Weights of a small mixture-of-experts language model, trained from scratch on English Wikipedia.
Size: 8 layers, width 320, vocabulary 8192.
Experts: 112 SwiGLU neurons an expert, 4 picks a token, a softmax router.
Training: a variant of Muon for the experts, 764M tokens, 4003 steps.
Below are experts of layer 2 (counted from 0) of a mixture-of-experts language model. Rows are named router (the router's row for the expert), gate (a neuron's input weights, with its number), up (a neuron's input weights, with its number) and show model dimensions 0-79. Each number is 50 + 15 x the weight over its row's rms, rounded and kept within 0 to 99.
After each expert's rows: "mostly gets" lists some tokens that are sent to it at least half of the time. This comes from a sample of Wikipedia text that the model never trained on.

# expert 1
router:43 89 60 76 37 55 43 62 57 56 46 36 45 79 53 86 61 70 23 57 51 22 62 61 51 78 59 50 56 48 37 70 46 36 50 52 33 23 40 43 33 68 52 51 62 30 38 47 63 34 50 53 72 44 30 76 60 32 28 62 20 58 43 55 83 66 80 24 49 51 61 63 64 58 80 33 56 60 42 37
gate0:50 58 41 69 28 34 39 63 59 41 45 51 46 45 40 53 37 42 63 47 23 55 95 57 65 71 49 32 81 50 29 76 46 46 75 41 45 32 40 49 56 48 36 47 56 59 81 60 55 49 53 70 32 50 57 46 55 23 29 35 57 75 25 47 63 46 33 68 38 29 48 55 56 32 59 43 54 53 31 49
up0:54 35 50 64 56 63 33 52 43 67 60 66 53 58 59 42 69 28 70 68 51 47 36 15 37 36 53 50 52 34 60 56 55 69 50 49 62 13 57 47 47 54 52 52 85 00 72 27 25 41 43 37 60 74 40 67 58 53 59 53 57 61 54 36 56 57 31 85 48 52 49 57 44 40 68 75 41 37 49 40
mostly gets: " d", " r", " fl", " dr", " gr", " br"

# expert 20
router:40 26 76 80 69 44 56 51 44 46 57 71 52 46 21 24 35 61 32 39 24 57 64 29 62 47 69 31 66 53 58 31 67 52 55 48 38 54 41 62 61 37 39 49 47 26 31 62 34 77 21 43 24 24 37 23 43 30 46 20 54 25 71 25 30 58 54 28 63 42 36 53 35 35 63 40 43 62 32 34
gate0:47 43 24 16 52 37 40 33 23 55 65 50 48 16 62 31 44 29 47 36 65 64 58 75 41 56 70 29 77 71 45 39 50 49 47 57 60 33 80 52 29 70 46 46 55 52 61 57 61 30 32 62 64 58 32 59 33 38 65 60 48 46 64 49 25 39 20 63 47 33 71 47 51 44 48 62 41 59 09 42
up0:18 70 32 23 46 59 33 62 49 50 59 46 34 32 46 17 53 45 48 62 48 48 61 80 42 74 53 65 48 59 30 29 60 45 56 76 65 29 55 44 56 70 45 37 41 38 38 38 54 46 48 51 60 78 25 42 20 58 56 39 37 57 90 61 20 62 51 41 65 45 94 75 79 48 52 57 43 96 56 44
mostly gets: " had", " when", " This", " that the", "{", " not"

# expert 2
router:57 46 54 65 46 33 55 60 32 53 54 51 28 31 73 47 53 42 66 80 51 42 27 43 56 38 67 57 41 40 48 42 47 63 41 87 58 42 40 43 53 47 52 16 79 30 54 66 62 75 53 32 40 65 45 74 41 32 33 43 40 68 36 47 56 26 40 38 59 25 43 55 59 49 56 50 76 23 38 38
gate0:38 22 36 55 39 66 65 42 38 14 41 34 54 37 57 75 44 58 50 46 30 53 37 58 53 50 79 42 46 03 09 50 55 15 50 26 46 52 43 37 65 58 67 56 45 65 56 47 68 43 69 44 51 56 31 67 45 36 50 48 51 85 49 17 56 71 34 23 56 66 50 39 65 46 35 30 46 36 44 20
up0:58 49 58 50 43 31 13 38 39 52 54 57 35 45 37 21 61 52 73 59 51 49 38 40 36 47 35 60 61 64 41 46 54 62 70 87 70 45 36 47 43 40 33 52 48 51 60 57 54 50 48 43 43 46 69 43 41 35 60 79 81 34 58 72 62 36 99 93 35 39 74 33 48 49 48 63 50 59 71 49
mostly gets: " Mc", "ă", "03", " Br", "ó", "ç"

# expert 15
router:66 65 58 47 38 52 44 53 53 32 46 45 28 49 56 49 64 62 55 48 39 66 33 65 51 63 68 33 67 58 46 60 59 55 43 57 44 45 81 56 41 64 48 78 52 50 59 17 20 48 76 28 29 57 50 77 28 53 54 51 48 64 51 45 69 48 87 71 25 50 45 38 64 45 71 64 35 57 54 65
gate0:46 52 49 38 51 60 63 62 61 48 55 61 47 58 57 41 51 49 41 57 56 69 76 53 33 88 61 53 50 43 25 99 46 38 57 57 33 22 51 76 45 36 36 58 64 87 52 45 43 14 45 23 51 44 39 67 49 53 63 63 65 44 67 51 62 38 48 69 47 44 58 62 30 55 43 49 51 36 52 42
up0:43 43 30 56 24 55 49 54 45 46 41 32 32 66 44 61 59 67 37 56 51 52 59 36 56 21 50 66 42 61 60 56 35 63 54 57 26 50 62 38 49 37 52 59 48 16 28 45 55 50 42 59 33 17 46 32 15 42 56 34 47 59 55 62 44 54 67 35 40 62 30 35 52 54 57 54 66 40 50 62
mostly gets: " un", " ch", " Sh", " Sch", " pro", " inter"

# expert 0
router:36 35 56 21 61 53 67 54 72 15 61 53 44 52 50 51 49 73 42 44 53 53 30 48 63 57 31 34 69 51 60 32 70 67 32 31 64 61 76 67 72 48 29 69 57 29 40 63 38 25 73 54 36 42 41 29 72 44 50 36 44 28 22 34 56 66 69 46 45 59 66 55 73 22 68 31 33 58 54 76
gate0:63 38 73 59 60 54 55 59 30 77 51 00 54 56 33 20 64 47 51 33 25 50 74 55 61 47 45 43 58 37 56 52 54 58 27 47 53 48 21 91 42 51 27 42 62 78 29 62 46 28 35 29 43 34 34 44 52 35 50 57 29 44 64 69 48 78 51 50 43 51 54 45 51 54 57 48 33 57 62 38
up0:38 62 48 39 43 65 56 45 66 35 53 65 32 67 43 60 25 62 48 77 64 40 40 74 54 49 54 61 33 33 64 41 64 67 69 32 47 47 64 29 35 41 65 86 52 33 56 34 53 60 77 66 35 51 92 55 67 50 65 30 71 45 24 46 56 29 40 68 31 54 25 62 66 69 58 52 60 48 52 62
mostly gets: " years", " year", " General", " high", " election", " government"

# expert 19
router:59 29 14 52 26 75 73 32 60 50 38 68 53 53 63 75 28 57 80 16 48 28 53 60 44 25 85 23 55 22 58 61 38 40 69 52 65 68 56 51 37 43 49 30 69 45 52 68 47 53 62 69 27 49 29 50 66 53 60 52 63 63 34 44 47 62 53 54 57 66 92 52 32 77 34 42 57 43 74 61
gate0:69 54 47 26 56 50 29 43 07 52 63 59 49 41 46 36 37 69 49 49 67 52 47 35 51 56 65 55 59 14 62 66 56 61 46 41 29 43 34 62 63 36 43 70 40 60 43 38 54 34 54 52 63 43 36 69 48 48 22 62 52 76 41 44 39 54 44 36 52 56 72 46 48 32 66 53 47 62 78 30
up0:41 47 52 46 87 39 70 41 53 51 40 42 54 71 46 49 32 77 50 35 43 33 42 39 46 42 49 59 39 31 76 42 53 34 59 48 60 53 56 38 46 52 63 46 14 25 74 49 44 56 50 46 37 38 75 43 46 45 36 69 40 27 42 50 68 69 54 56 60 39 39 31 33 42 46 68 38 39 39 77
mostly gets: "'", " San", " people", " team", "°W", " teams"

# expert 10
router:64 49 49 53 58 63 61 63 73 76 84 63 57 44 52 29 26 39 67 19 22 47 46 63 47 48 40 69 49 62 24 75 32 35 48 51 51 69 54 41 35 48 46 31 36 43 46 63 52 32 69 60 55 45 59 60 42 50 60 29 56 46 60 58 62 26 36 62 55 66 57 56 41 40 37 63 79 38 50 66
gate0:39 69 63 44 50 54 73 72 55 65 62 38 46 34 67 54 59 59 20 43 51 56 57 43 61 54 34 30 61 44 56 20 46 58 75 24 51 52 64 33 47 46 53 47 53 43 41 50 38 36 44 59 72 48 51 58 60 71 39 29 57 55 37 56 61 85 66 55 57 49 45 53 53 53 39 44 74 33 52 67
up0:70 34 52 36 64 79 27 36 26 43 46 58 65 75 48 73 60 36 53 43 70 68 58 55 49 68 69 30 66 52 66 54 45 73 31 68 38 50 37 43 57 31 57 59 42 37 61 50 61 48 59 44 41 46 70 33 31 28 66 33 39 56 53 33 50 26 29 80 36 56 47 54 52 62 49 66 58 68 74 43
mostly gets: " government", " comm", " University of", " Army", " Comm", " Council"

# expert 4
router:36 34 49 57 71 65 46 68 57 62 66 48 41 47 53 62 16 21 48 44 38 58 35 36 56 50 67 51 15 81 62 56 48 60 44 56 47 73 68 45 51 53 48 45 34 60 57 75 30 60 54 38 40 76 64 54 41 60 79 60 52 31 54 56 56 68 42 21 66 54 47 31 35 57 60 55 54 74 43 62
gate0:44 59 35 60 42 30 51 33 57 55 71 51 39 46 54 44 39 24 38 42 63 41 63 75 46 69 43 49 72 62 60 39 57 56 50 64 45 33 62 36 57 45 39 49 53 66 48 49 75 44 58 35 58 60 77 69 34 37 40 60 25 75 58 61 47 29 54 59 62 65 67 31 60 39 41 38 77 31 43 55
up0:43 68 50 49 42 32 46 46 22 35 52 39 58 47 43 50 43 47 44 16 47 45 34 46 56 36 59 66 45 52 67 58 49 65 42 95 43 67 56 65 55 27 33 75 67 33 31 78 44 49 63 49 37 55 41 52 50 52 06 68 53 23 78 88 62 31 62 29 55 55 59 47 32 41 73 44 54 79 71 47
mostly gets: "itions", "ograph", "ategory", "duction", "ired", " director"

# expert 21
router:43 50 46 58 49 49 41 72 28 43 56 46 25 38 40 44 64 28 31 48 25 70 64 59 64 36 46 60 23 40 56 21 67 39 50 60 44 53 40 43 58 38 53 37 39 48 48 68 59 61 32 57 33 66 36 65 35 23 53 50 50 45 41 55 61 55 53 38 52 52 67 53 42 43 65 77 50 49 62 46
gate0:33 43 53 60 32 65 77 57 49 52 40 39 59 46 53 54 61 55 60 69 35 65 44 71 64 83 42 33 27 55 60 63 46 44 40 48 42 57 43 39 38 41 45 69 55 70 30 38 42 74 59 65 54 61 56 59 32 71 20 42 51 24 50 60 34 35 40 73 54 51 43 39 39 50 36 45 40 63 28 69
up0:61 59 41 37 52 60 36 44 45 46 62 45 57 41 42 39 50 69 26 53 32 55 63 62 46 38 55 47 53 38 65 50 55 62 62 54 83 36 27 47 47 61 36 52 56 63 30 41 46 30 32 38 42 89 68 61 33 63 45 38 55 70 56 37 50 47 43 51 78 30 33 61 62 49 75 54 41 23 50 32
mostly gets: "ford", "ana", "ya", "ani", "ville", "ini"

# expert 13
router:49 61 62 49 27 23 64 80 31 37 40 42 20 65 51 29 35 58 58 59 68 90 54 58 39 49 53 26 46 32 79 42 36 41 38 44 65 44 23 58 58 68 50 61 44 54 41 63 35 49 33 76 65 38 43 55 41 40 57 44 42 65 34 50 45 26 37 54 34 37 72 69 42 36 35 51 31 50 55 44
gate0:67 77 56 56 50 45 43 49 50 56 68 24 33 50 60 68 31 38 40 53 54 35 46 80 37 35 61 39 34 57 32 64 84 48 62 50 49 30 70 47 43 63 34 31 29 66 29 41 48 28 61 20 47 35 54 53 19 56 70 66 39 57 70 58 61 58 48 41 53 82 51 65 71 52 64 46 80 30 67 44
up0:16 32 47 67 67 51 50 57 49 48 40 57 52 30 61 62 39 29 53 65 43 68 27 31 56 71 64 34 63 58 77 49 46 36 42 86 58 58 50 61 34 41 64 59 66 41 25 40 72 39 21 47 71 44 56 66 54 40 65 28 38 68 30 68 36 34 24 31 61 56 61 44 51 76 53 51 63 46 44 54
mostly gets: " River", " Cup", "leg", " Island", " Airport", " reg"

# expert 3
router:57 72 67 43 40 57 35 51 75 59 39 47 61 68 54 72 61 58 31 62 31 49 43 67 64 60 36 49 50 47 54 74 33 60 48 24 37 64 74 32 62 73 63 76 66 46 71 48 45 53 52 69 43 46 54 52 41 75 57 63 57 85 43 49 55 71 56 54 36 48 41 72 50 52 31 39 42 77 56 60
gate0:50 74 56 61 36 21 32 52 84 47 64 51 59 34 47 47 23 10 46 54 54 79 37 48 53 57 60 56 53 46 28 56 56 64 34 61 35 74 48 71 74 58 57 47 54 58 42 46 45 25 68 40 42 65 45 52 44 35 72 58 51 57 72 45 37 80 62 60 34 36 70 42 42 63 66 32 39 71 74 44
up0:46 61 51 73 61 49 50 45 69 31 33 64 29 53 32 55 39 31 43 63 48 69 59 56 44 44 57 47 64 52 49 38 56 51 51 60 53 60 27 62 56 65 75 53 28 72 33 52 60 24 12 52 53 33 53 27 51 27 60 55 59 34 75 41 41 55 38 38 45 55 57 39 38 57 56 50 47 52 66 48
mostly gets: " res", " h", " th", " ar", " ref", " fl"

# expert 12
router:31 48 59 43 28 48 39 63 62 70 39 72 38 47 49 65 68 52 39 54 51 58 17 22 52 53 51 39 54 19 31 55 52 28 45 31 51 58 39 53 71 56 46 71 43 61 45 05 68 56 35 64 33 39 29 47 44 56 45 29 42 88 36 43 42 59 60 24 70 47 65 31 36 34 36 41 37 52 46 25
gate0:43 65 37 61 51 64 40 41 49 55 29 56 27 42 69 63 46 65 49 61 29 60 62 55 36 47 48 67 69 61 25 60 47 63 49 16 62 44 38 54 54 71 40 65 65 54 67 42 53 54 50 40 60 31 56 48 13 42 38 62 66 65 50 51 38 70 58 47 34 58 81 45 40 45 29 36 43 60 48 53
up0:35 53 54 38 28 46 45 49 53 41 64 35 45 58 59 21 33 64 55 23 40 42 38 63 53 74 45 60 44 40 47 53 55 35 52 46 58 59 27 60 67 21 59 66 39 81 62 28 36 53 47 49 32 06 38 55 62 65 41 21 31 27 27 65 62 27 43 67 70 48 51 41 48 40 45 46 35 55 36 47
mostly gets: " sh", " Sch", " Bur", " Mil", " Mc", " Bro"

# expert 16
router:32 38 56 51 36 56 68 66 49 54 62 54 68 51 43 24 78 34 39 80 44 52 69 47 52 38 31 69 38 74 33 35 57 22 51 61 52 67 75 52 45 36 36 73 51 31 87 57 47 42 40 43 48 29 40 42 36 64 67 62 27 43 51 59 70 68 55 57 56 40 58 38 64 67 53 53 63 45 35 41
gate0:49 62 52 51 37 42 74 27 67 43 71 28 39 64 60 55 28 51 39 60 38 54 47 64 68 31 30 51 37 47 53 51 75 39 32 21 51 41 55 11 53 54 48 99 62 64 24 49 46 23 64 46 32 79 54 65 41 75 51 50 57 55 49 36 35 50 38 69 40 31 61 56 52 39 15 45 73 37 48 45
up0:47 61 50 69 50 28 62 33 56 69 85 49 40 74 32 66 26 44 37 43 48 34 53 45 53 46 39 54 54 70 49 38 53 70 33 34 63 48 55 02 68 45 52 63 53 47 43 51 50 38 63 42 16 63 66 37 57 37 37 67 33 47 43 57 94 28 38 88 46 28 60 59 36 76 31 33 54 42 53 60
mostly gets: " new", " expl", "ious", " same", "ight", "less"

# expert 5
router:55 48 21 30 50 78 23 60 47 72 40 59 65 42 51 54 70 42 54 32 63 35 56 52 49 30 33 68 42 39 27 32 42 52 52 50 85 35 30 36 33 48 64 49 49 48 55 43 53 74 40 60 52 58 36 49 59 46 45 41 66 61 47 79 44 51 47 62 34 26 39 47 57 40 27 52 41 33 56 48
gate0:36 40 26 70 50 47 69 48 24 53 39 41 42 75 44 60 70 62 72 20 61 62 80 51 56 35 51 38 38 40 40 67 57 62 28 64 48 46 38 58 51 45 43 45 35 77 51 36 70 33 40 53 39 23 60 62 35 71 73 47 39 62 51 53 21 52 32 62 55 65 41 72 30 74 42 35 41 57 54 44
up0:34 72 44 36 60 69 62 62 53 42 27 44 38 24 74 17 40 33 46 44 30 49 24 48 70 52 37 65 56 41 86 44 38 36 59 29 43 29 47 44 48 54 53 48 22 38 40 67 50 52 35 69 77 34 45 64 70 24 51 50 40 37 62 64 87 75 66 47 63 77 38 60 57 53 76 69 50 77 38 73
mostly gets: " Kh", " Tom", " Kar", " and S", ", K", " Mad"

# expert 8
router:28 18 59 41 43 33 72 52 46 47 60 32 36 57 49 05 56 39 39 72 35 42 59 47 42 40 56 47 43 37 62 54 47 53 27 42 35 51 51 64 28 70 55 33 27 32 56 81 51 45 18 67 30 24 44 23 49 68 86 34 43 32 46 24 45 40 56 47 72 62 21 54 48 68 47 63 71 87 61 55
gate0:39 68 45 74 52 66 39 80 47 50 31 40 48 66 55 44 64 75 52 34 36 68 64 47 55 50 74 60 44 73 38 46 40 61 59 59 65 72 37 77 51 53 49 37 33 52 47 42 78 45 50 47 70 56 52 51 46 58 50 42 55 23 34 42 59 66 43 43 49 23 69 32 45 52 67 17 65 46 27 28
up0:45 39 52 64 57 56 56 41 62 46 72 37 42 57 52 43 58 25 37 59 65 73 70 52 67 57 56 13 52 84 46 24 58 42 45 51 44 31 61 82 50 39 55 54 31 51 39 33 72 73 70 32 67 97 57 41 47 38 62 61 64 47 43 63 54 66 43 43 53 43 31 51 50 59 59 45 44 30 48 17
mostly gets: " to be", " them", " but", " so", " being", " been"

# expert 22
router:71 37 47 47 46 74 45 41 39 61 45 42 48 42 37 47 68 49 66 13 29 38 58 69 56 50 45 41 42 22 64 43 64 50 52 25 49 41 32 25 57 24 54 45 67 35 67 41 56 11 64 39 52 40 28 58 51 43 25 40 69 17 30 61 53 53 65 44 59 59 65 53 71 65 60 31 57 50 36 54
gate0:20 39 39 42 33 30 65 59 46 67 45 55 50 50 43 80 41 56 62 47 41 59 54 32 58 62 34 44 54 15 58 17 22 34 58 50 48 39 52 58 60 52 43 63 53 55 58 72 78 33 60 77 57 44 45 57 67 42 64 42 39 24 40 52 50 32 79 84 35 42 40 63 53 57 34 54 52 40 62 69
up0:64 26 86 55 76 69 42 39 45 57 50 49 64 58 43 25 78 62 56 57 72 50 63 54 33 40 55 51 52 67 25 81 42 41 23 80 53 41 54 50 47 25 66 25 60 65 48 57 08 75 38 26 50 43 28 53 41 58 56 54 60 46 43 53 54 49 55 26 53 63 35 54 60 53 38 64 52 43 45 45
mostly gets: "idae", "shire", " England", " Championship", "°W", "°E"

# expert 7
router:51 43 30 40 39 41 33 48 41 73 20 45 69 50 48 77 41 46 68 37 68 49 50 54 28 32 64 56 69 58 41 84 45 84 71 75 57 58 47 42 42 72 47 23 54 68 44 66 70 20 56 22 68 57 45 50 67 53 53 54 33 50 67 71 52 51 64 40 60 56 46 60 72 42 76 60 49 37 50 60
gate0:80 58 37 56 56 65 33 28 45 26 48 47 41 44 23 51 45 28 29 77 64 46 67 22 60 77 49 41 51 74 68 33 50 46 69 52 59 49 45 30 55 34 62 31 46 40 55 50 39 64 67 28 30 55 35 37 44 45 41 44 66 53 51 57 51 24 35 44 33 67 48 45 45 38 51 52 34 55 33 57
up0:65 41 50 38 87 49 47 63 57 74 61 77 61 61 62 58 56 70 53 64 47 53 67 46 20 60 64 46 73 13 43 59 56 23 53 69 42 58 35 18 53 46 44 38 54 36 48 35 99 55 45 62 51 44 50 68 56 26 37 32 49 57 31 54 45 52 62 49 24 33 55 59 70 34 51 41 65 67 53 62
mostly gets: " ass", " per", " pr", " pre", "- P", "- M"

# expert 9
router:34 32 54 60 58 33 47 49 36 32 51 45 55 24 46 43 51 47 04 56 50 71 49 48 60 21 25 61 45 49 68 33 39 32 60 65 59 65 50 50 30 32 51 70 01 46 82 55 67 67 44 41 60 58 44 32 48 48 63 65 64 40 64 23 36 43 33 70 67 44 53 51 53 68 38 70 51 81 35 74
gate0:42 43 37 57 13 45 33 52 40 39 38 32 36 61 30 63 28 33 60 61 52 68 67 27 69 47 64 41 31 51 51 44 56 52 70 57 38 78 43 52 44 73 47 50 72 58 62 54 73 50 52 69 57 24 54 19 49 35 38 55 63 30 30 43 71 44 34 40 49 38 51 79 43 41 59 43 49 42 38 61
up0:57 62 60 66 47 78 61 61 37 69 44 31 51 69 46 54 29 47 47 39 45 52 50 18 41 61 55 39 23 64 46 51 32 24 59 41 40 56 63 51 64 78 57 45 49 67 62 27 36 69 44 75 34 49 17 42 68 44 29 56 46 78 62 52 62 58 42 66 49 48 51 65 46 72 51 64 45 52 66 70
mostly gets: "ave", " seen", " caus", "ight", "ble", " put"